config.yaml
hidden_size: 192
moe_layers: [0, 1, 2, 3, 4, 5, 6, 7, 8, 9, 10, 11, 12]
normalize_top_k: true
init_std_router: 0.0108
norm: "rmsnorm"
norm_eps: 1e-06
max_grad_norm: 1.0
max_steps: 8994
dataset: "wikipedia_en"
Below are experts of layer 3 (counted from 0) of a mixture-of-experts language model. Rows are named router (the router's row for the expert), gate (a neuron's input weights, with its number), up (a neuron's input weights, with its number) and show model dimensions 128-191. Each number is 500 + 25 x the weight over its row's rms, rounded and kept within 0 to 999. Numbers have three digits each.
Before each expert's rows: "gets" lists some tokens that make up at least twice as much of what it gets as of all text. This comes from a sample of Wikipedia text that the model never trained on. Tokens count by the router's weight.

# expert 30
gets: " was", " is", " that", " as", " to", " he"
router:470554485479498501491501491495503489547481493463491502512489531478511527514465466482493541500512512498478527519515468500491482509440493481497513505515497488466473528510471488503494525495526507
gate0:455489552524511495503523548536509526495504496514506494487454488474509521503477501527491510550499469504469519479510512507493541497491511499537476511519521515475483516462500486531510526494500508
up0:457538527485478492502511488478541555511523497520511516472473502477508498522486461557494525544506505471492490514475529487490500482492514504510519530540496506497494482504524501516455466530502521
gate1:569494489526542492480521494493475475450514504500512541497449494514538479530480500478494467495497553492525497505460505506496492506495512523495476500511498463516515477510505477553544539523540522
up1:552511488536545493474535498506474481493512514509479526504460498532523460508480481483461480513457520493515506466493484492461486498504543500535525521491504487512497476502514495535515538508561533
gate2:543520489470510493496513544494487469481526478506480479536505497545477505456501550471556529479496491500506500488496495532498492539465535466492501480496515513512538467496506490518489467499516517
up2:509481508543504510513501467510519503498469525522516533467481483457522508510511462527434471523481517512498497487482495486495531485535456516515472535498469478485500524502518534488490524504480496
gate3:496503483480488471536489518506517530463508481476501498457439507478499467503498531498503516505481505499475497528497510513488486531528485484549511510470465488485481486459477511456524461500525500
up3:531525500502506491510490473490500513409485478478507476458475514461503484476505527494489470525454502496503535495494478502529485514505495465552480514476510542509478477479488493481504478496504483
gate4:569530515529460457533507536497531515485531458460518495529504486516514504460510474462495503495474549551481510542493518488526498521492506514500514497462497488542511455498452508515475521529495502
up4:529525512509477435532499505500523487510553507482488516477504483503515467477537465489540489487503516486481526498480512521521517495466522546480516538483536500481513502531477470522490536518489484
gate5:525496516502500465497481506522476536457538533521476506470507498501542485460477567506515471506474508479503457564463452528519451491468532468481492513458487500522509511527533474485505490534468453
up5:455511515476517519471528557486526538530536505497500498512519489493505478498464499489532524493514547493512491518482470515549456492463530517525495477497494529489505494446526512492531518506470471
gate6:521487493492472508541511548479477459521509532475503478495491498459513536491550486463473469510496502516482490532560515538465518480469537454484486497525469545528477494540517500540470504482477496
up6:422494499521483548502522487523518579481457509458518509484518482520497483535478477527506482524511483513488507509497518465507523527470476526463530494460490519505500501487462470530522495504509494
gate7:488521477476555492524505514467517469481467486537488494526490485529521497422486487474493507500508481488485516481505428494472501524493544541507477484465503525512491535509491481516517519512471534
up7:514506513486495515447563483484498452525502460548518524487516532506451508480490474470482523531531496466478500484539461487533493494513525522524487510490520565470508504516488527538505515494498490
gate8:468489512503500521496492481531525536506494532489504505514489490484539515462527520479529518466543518495481456464510507539497543479476490463508479529482487483494519485507473501523517519533495511
up8:558511497501530505483545501516477490479528468471483490491514504497490470500479491528480533536460504526496543541505511504490466509483505498491508427495509520537527534456524487501483486438491460
gate9:490522483521506497507523501503471492525487505497486475522500503507502471502507464478463503515525454489494488486503562508511541507501524472496451501506502499485500480498519470516504496514497491
up9:490531468502501530505549471484489457505498496525516487502511477487518515502503473509513497511505466472542494470502550475512507480505535454491459502535495519522510504511499510501481488516514507
gate10:471510474471537507505486482539550496483498512486523509507484501490493509530511505509466473488463549456492468497507492509494476477492484487495539505516439522485547508503482520476483485496495507
up10:489496509507478524470520482470514515473530494485501474492477489507492500482487468505458488480512489522544478519461525507497495568518498537506512458485523514542511500450504480557522507509511465
gate11:526538508546494535533461526479485504518504515485490495495472511530495502500548492545494483543479503493465473543503514512508519442499497507462518508514482480480518517497456483506487494478501504
up11:513547487520497521525482516504478501507505514483507512502484534515489516474567471505471475527496498490479490530526545471520520452512493532480514535530469458493512504462470485553505486484483493
gate12:497487482516492508510485539517473471495521470491543501485530518505481482521457510472538490501454514502497516491513482531495521500534501479556501475518492492488473500522471503485486468510504481
up12:547538512460486455498490490479536500538520534537451498478489475501513504498541523527510500485531488522480484480497502509510491496461540482485517549505469482515499490492525518508507532468497476
gate13:468480543536524487454485498496500504480488492553507500447512510543508505481503454522483541452527492544524523509516470513493485522473476477506497531473527493473522474478500535547425495525488517
up13:490471559465527489481504489530545544498535497513535509465494501473515527543498516532528529473538468531496553509528463498476505505491497473523575539496490522465501467485517504545459525478516508
gate14:501535479488489498509547505469482509493526502518545486547444493510511466488497489466498483467535476508513533459498505525473481493487517489484485531531520472495488509512470498522492495524538481
up14:491526506506508486485526469445466473475520520520528524497502504501522477513486524481501480495485498555487482441521580512543464467527517482505528510541494465492514483463466512468500529456515498

# expert 8
gets: " |", " ", "|", ";", " 0", " –"
router:524533495486547477483493507484538493494534486536508538482477529470475497483508428500457478482487483503487476502494546477552458478504486526535497537518506517509466501517478481476476502528513522
gate2:515490522529515496515513531418510489544458520524511524483486490547468508485521505515472503457486506453501520507503494537450517483476496490523520507535500529565485485467476541518461487463520478
up2:494508512529518490512521499470506507514436482536541495482484505521540492512529524466465489488533483496518515526526521521463536503492501443513468524510534515524519498470502544534496490465472488
gate3:498454456482481477488509489507508501463485550528509491486485469457491531480496510518467502465518519458540538502529476517545514567509483522503468542493500517541521487541487477519518499512500486
up3:489537507501465477504497538497470530513545486482487519495504557473482458531491507521528488533488436526455517519482502528467546489519508453484486519453487487512520517468477478533527525470549492
gate4:583501524561513510467495530486494460500517501453514522455502557489510542510521481500496489534507507480504534480505489525504529510488458475478481473491476441456495498448509477507478491492488541
up4:423475483481456491540513477497492489524480465539512492537509477504513492525498509481503529456540484542512493570508523491507479479529528474509482508476528529511484493520490511466497520506502479
gate5:465502435547527511539528537460518476512502481493483530455511529474507491492495488485514513499466516508459471482553520530507476534488476471513509454484509513511479476530494487515508510539523521
up5:532468517450475482471476487546489486494499487490530495539516471502492487487494517519444481525520502518515506518460477452473517474503503532489486564534519508476520520511526498474483494462493505
gate6:449549500486499522550519505480461498538522509458492522490502532502521491498501508518481496517538511509506451521491566449527549513484508504508473508506536499483481540487542501486502459465541471
up6:548427508505511485478498508532541488452491521554483499501481446506442509465469483487562540517485491476518527488493449503506475481532479445457508498487491499516525479482467496501484495529468548
gate7:486502520510489507509483528434503482498469502495543495539554497463495542540532468461513517519504517453518508498534506519513496480509506503530517461493501515533458526512478482483497528488536529
up7:482499479492507478532509430501528492463488424494520455449518505526502501468457537499504501504527430537512495502496483520459542493484512540472509508482488496485526468467507540522510508471499475
gate8:515511500492513536433476540553478496466488540517494542505490515498477530504477532503523478451436488491496515481505496506492521496513510490529495543538467499521507465513479526502496512460523495
up8:484518493505483524481458519530546499495498485491480477521426500445508519515494521485490450481476447471485488528514524433466489496531514472546490513472510540473533512549492516494517490499538499
gate9:498481536477466480509510505500460522467496518474457477480466508481487509513485519521506505527470540532432497459500461520469506529501495486488495513481507476469523545527451497495496512492524479
up9:493473476534560494463498496532501504533474489495536503488541501554525470502527464527457530488524479477524516537477475489483492450539507488526499484525510481520482462489502521452493466464488487
gate10:520520489520492533431517473448505510518508456484529503500468489433500551478508515538510497531503475471503474463487475489529513454463486527477468491504480486503474529481489504491523519501483545
up10:489491493539482514472510490453486493489514429486507490547463450418479515503514483494532532543490513487486480457505481485528501466508502557507506483496511496500483523492504527480497518490480508
gate11:532531531440506523475491474534454493482522515458483524490486518482517530495481494537499456538485494500477516503469542487471505524502513448519514503498506490509530494544515475506493502455540527
up11:462507452562539531532468496496553491522506517462526516480500487488463487543499522467473542554512493489506483495508506524499497474520525534509485491555482508529486512477506491484529468518471464
gate12:481466518506516526495545460514503500483435497486496564495526465489515519512478479539588496490529511497515534523472461487495484471453526482469487468529534498531506535510495513463516504503469487
up12:504520473475482475502467534469498536520573513525498432530453543498464481489524484460441487504459502500463505482502504502499513515517493537547476517475494508491527462490516500519488530503512465
gate13:491458527511531508479474514488565506520505515486542533479460478473482484478471475477472498558534497472548514520463530485492512452459492467486489515484476521486468491508517528511458494486522515
up13:490476532532515516485468530479550512527510521505529563487462497462459470504468466524467491533516499470545485520479517506481497456450487502506494517498467533468473482521531524523464478486502525
gate14:495500514523549461498501479501503490467494519520498522519518467495511481473521519505480490510480498534500490509503525511500512569486475508495540548524527526509504516510533462500490465471464492
up14:467504510520518532486498510507492482475506482500474537568496499482501503485502485478450525506460452545545520498515519500546501549504455487445537553548491498468488494508508487485529469479516515
gate15:467485530477492486469499540512537491510457527554461466494491495454478513537542507550484545468494517505487501513528521473518517556479470483501485501500465519469471495488470485507468484521489524
up15:499484529484476508452532507520522516496502487517457508554469470491493525480509518494480492506528484501466484496528496484471475503460527487475542485495457493476431488468445543541461489536499479
gate16:459472491514487501471474462477496493500497545501459494515513486485545469490471452518548466506513487507506484513521495477499532471462500534458480490462492496487565573481498496567518505515451530
up16:532514502499464550500477535520497555516528514489533513501511501471484510499500531476493504548504503459507515479479511503490481516526547450510496522507482473493499461574484473484492485515506488

# expert 10
gets: " was", " is", " ", " were", "'s", " He"
router:505492465508504482507478488492461525469502496480514494523463460482447471535542429464511495502480518539498518523468479485524509481503458490519496497507495531481518457494483469485494536538494478
gate0:472507508519518533532481491508486415466433478463499487469507507529503491498448510537522467462568449533506521507527492476492541490501495532501493489529504506510500508470473514500476481491499496
up0:501482456448484531488520510466511547507511490522501483497496445505465482491523446462466481508449542518489457504474497484527456498501500511523486552508496529519481520521503506502491487477473525
gate1:482485539506503489531438517485498510497551542491548496492490503493531461491519495489548511465518536534500460519458497514506491508546524507499503482502494526489504555505471474525524496497482460
up1:520515503471490481463530465476507542485491478498494502487491468421504508502536477539474491460525517522511484486482494483470561520499461497453505485464515477509469488482506480517520519500526521
gate2:507525476532512484472515528484478481481498492450512548478469513497488499489459521544501465519489521504492480496484501495522521524496491469517512467509486460450492512525488491514480534542469484
up2:545506493539512510460526507473481455501500512448497525482471516498517503486488493523483442497485541515508484486501518504530497531496495481519520452507480486453493470518482479498492527532452514
gate3:463533507507520480531465499500463472486524522436495515484522457481512471501475528553524505493506511523499505472497510511477521519505525468493534521486494490476482499447503473480525530520542440
up3:450514508482529490539450493479478445507514521417513486500509475464510516531495525520527504469527525522496510459493522495496528541500530482517511503452481492470466507485518482460520534505497464
gate4:511523487528508544511497495516488487488510504455534467514478490526498517509457463450473487536505458469518507497487485495464526520524490514485481501495509466484506521532482491502498440514521462
up4:486493470521498489495552522556467513513497488455483502479506526507491532494468478460457484489503486499535509470504457478458494533515524519520475515482520492496539505525448467475497498504476485
gate5:533513496502482473517526496473491490493494468521492481473526521463495491504472484461509457500508519521474517495504476529497499531515556490471506513516504527480547481512500493495560488517514447
up5:484495520481483508467517520499480505473523502513482499533491465532512460474531537522511499519488474493523498540529472457483488500510543463472494501489521513495542485509527474497516489513492475
gate6:496501481511505534513532520446454498471466517485501526516518529484494546516489527493521515514477539472473487516563538513505511524530483535495522510468474495476491483521472509467509545484489495
up6:464513512522497502485502504442492537541522522511468467535494525496482501545489497543513472508529498506487522561538524549509484501519469476495514546500496496517514506537480543486525534515507468
gate7:522479522477505516514508500531549501470498509504463503535546484533529515464491469514522500499506535471523532490552476514467496538515509496490464486516505479476542510516476512526464477541498468
up7:512481525511488517491493462497503512499540518490472532519507511521553512488498480438526482485464539482509507490558453508484467518473487486468475486523490482443513552513502447469490490512516518
gate8:486484507504494537488525463513489550535443499526493497503473503507470462560531497493516516476512470460477494482469506500518514518500520490468485492522528520483520496449465472521518501495508469
up8:442505480409466507489521500495533528512446488490459526502463483543484514484515526493481513462533455474506478476537475531484481492531512510529489481501480502515536506490495500473508513468507509
gate9:485485462546505524534473490495513560463560528466498509468515517488486494502571506505509489475475526507465559485511527466492430519459452503470471492483510511498503483522521536468510549490505522
up9:504488497487492520470469510523478511544447458486495466563487507475513513459494512470523515503517468531496490504511458479508510492486519504498522477504554514501493496483485453530499542499504494
gate10:486474532487484457484512499499514513498546523542470472487545508531487542493512504482532509502531506487540516516482547504486471489556474501519498466505504503451545488561488545518528476509496528
up10:496467531504497478501516503514527510481536517525435485460515539495471500504528475505514526493530483520467461490488535513534489490546511517538506481476513502486482479548461479507506493525497516
gate11:496542495459469513520472516482474500498528483478522506548555491499484530505510476517522470518492480481522464537520482498485494499486492525479529491498516549543479533458489450489536536488524507
up11:508532532491481503459491484527451498475497465490549533518498482515497530491505484500517480519495488467555488517513479516470519507517511501502540565538511552550451526488510440497546522464510476
gate12:509486502531482525496491521509534489458474521483497536476489536511483468475504497487441499473494450506438541546503519519539479521487527477489509467522478489472442520489500475467521505478515483
up12:509496513512501499486520519464494457554503498475510471486505461497491520491531472471496521522521515469519473459484457486488530456530525517522522494488485541536518485533504502546500502544533503
gate13:520499475529503498486539506467491518468504477489493484500518482491488474501488506537509500496474462525532474505522473465484489520503453469488546511492455484480532516532475523490502476519488531
up13:540519484519503469466501502522500534472526470469482439485513518478497508493514534512469482494529514547492488492509481490513457534495488479497503496498509490468499500507458507467523483496518524
gate14:511519519483462515510504484507511476506506490556528517510501515507552503501544469506498491541498478488515503466489485480480496548520486472527487553503502537499501494496512528523512522562491482
up14:490508500496532491497515501532504486486492504477477490518511523506500524471515524480510494483488495505476512528497517510519495481490532521471509473533523450516489512550509454483496491439476496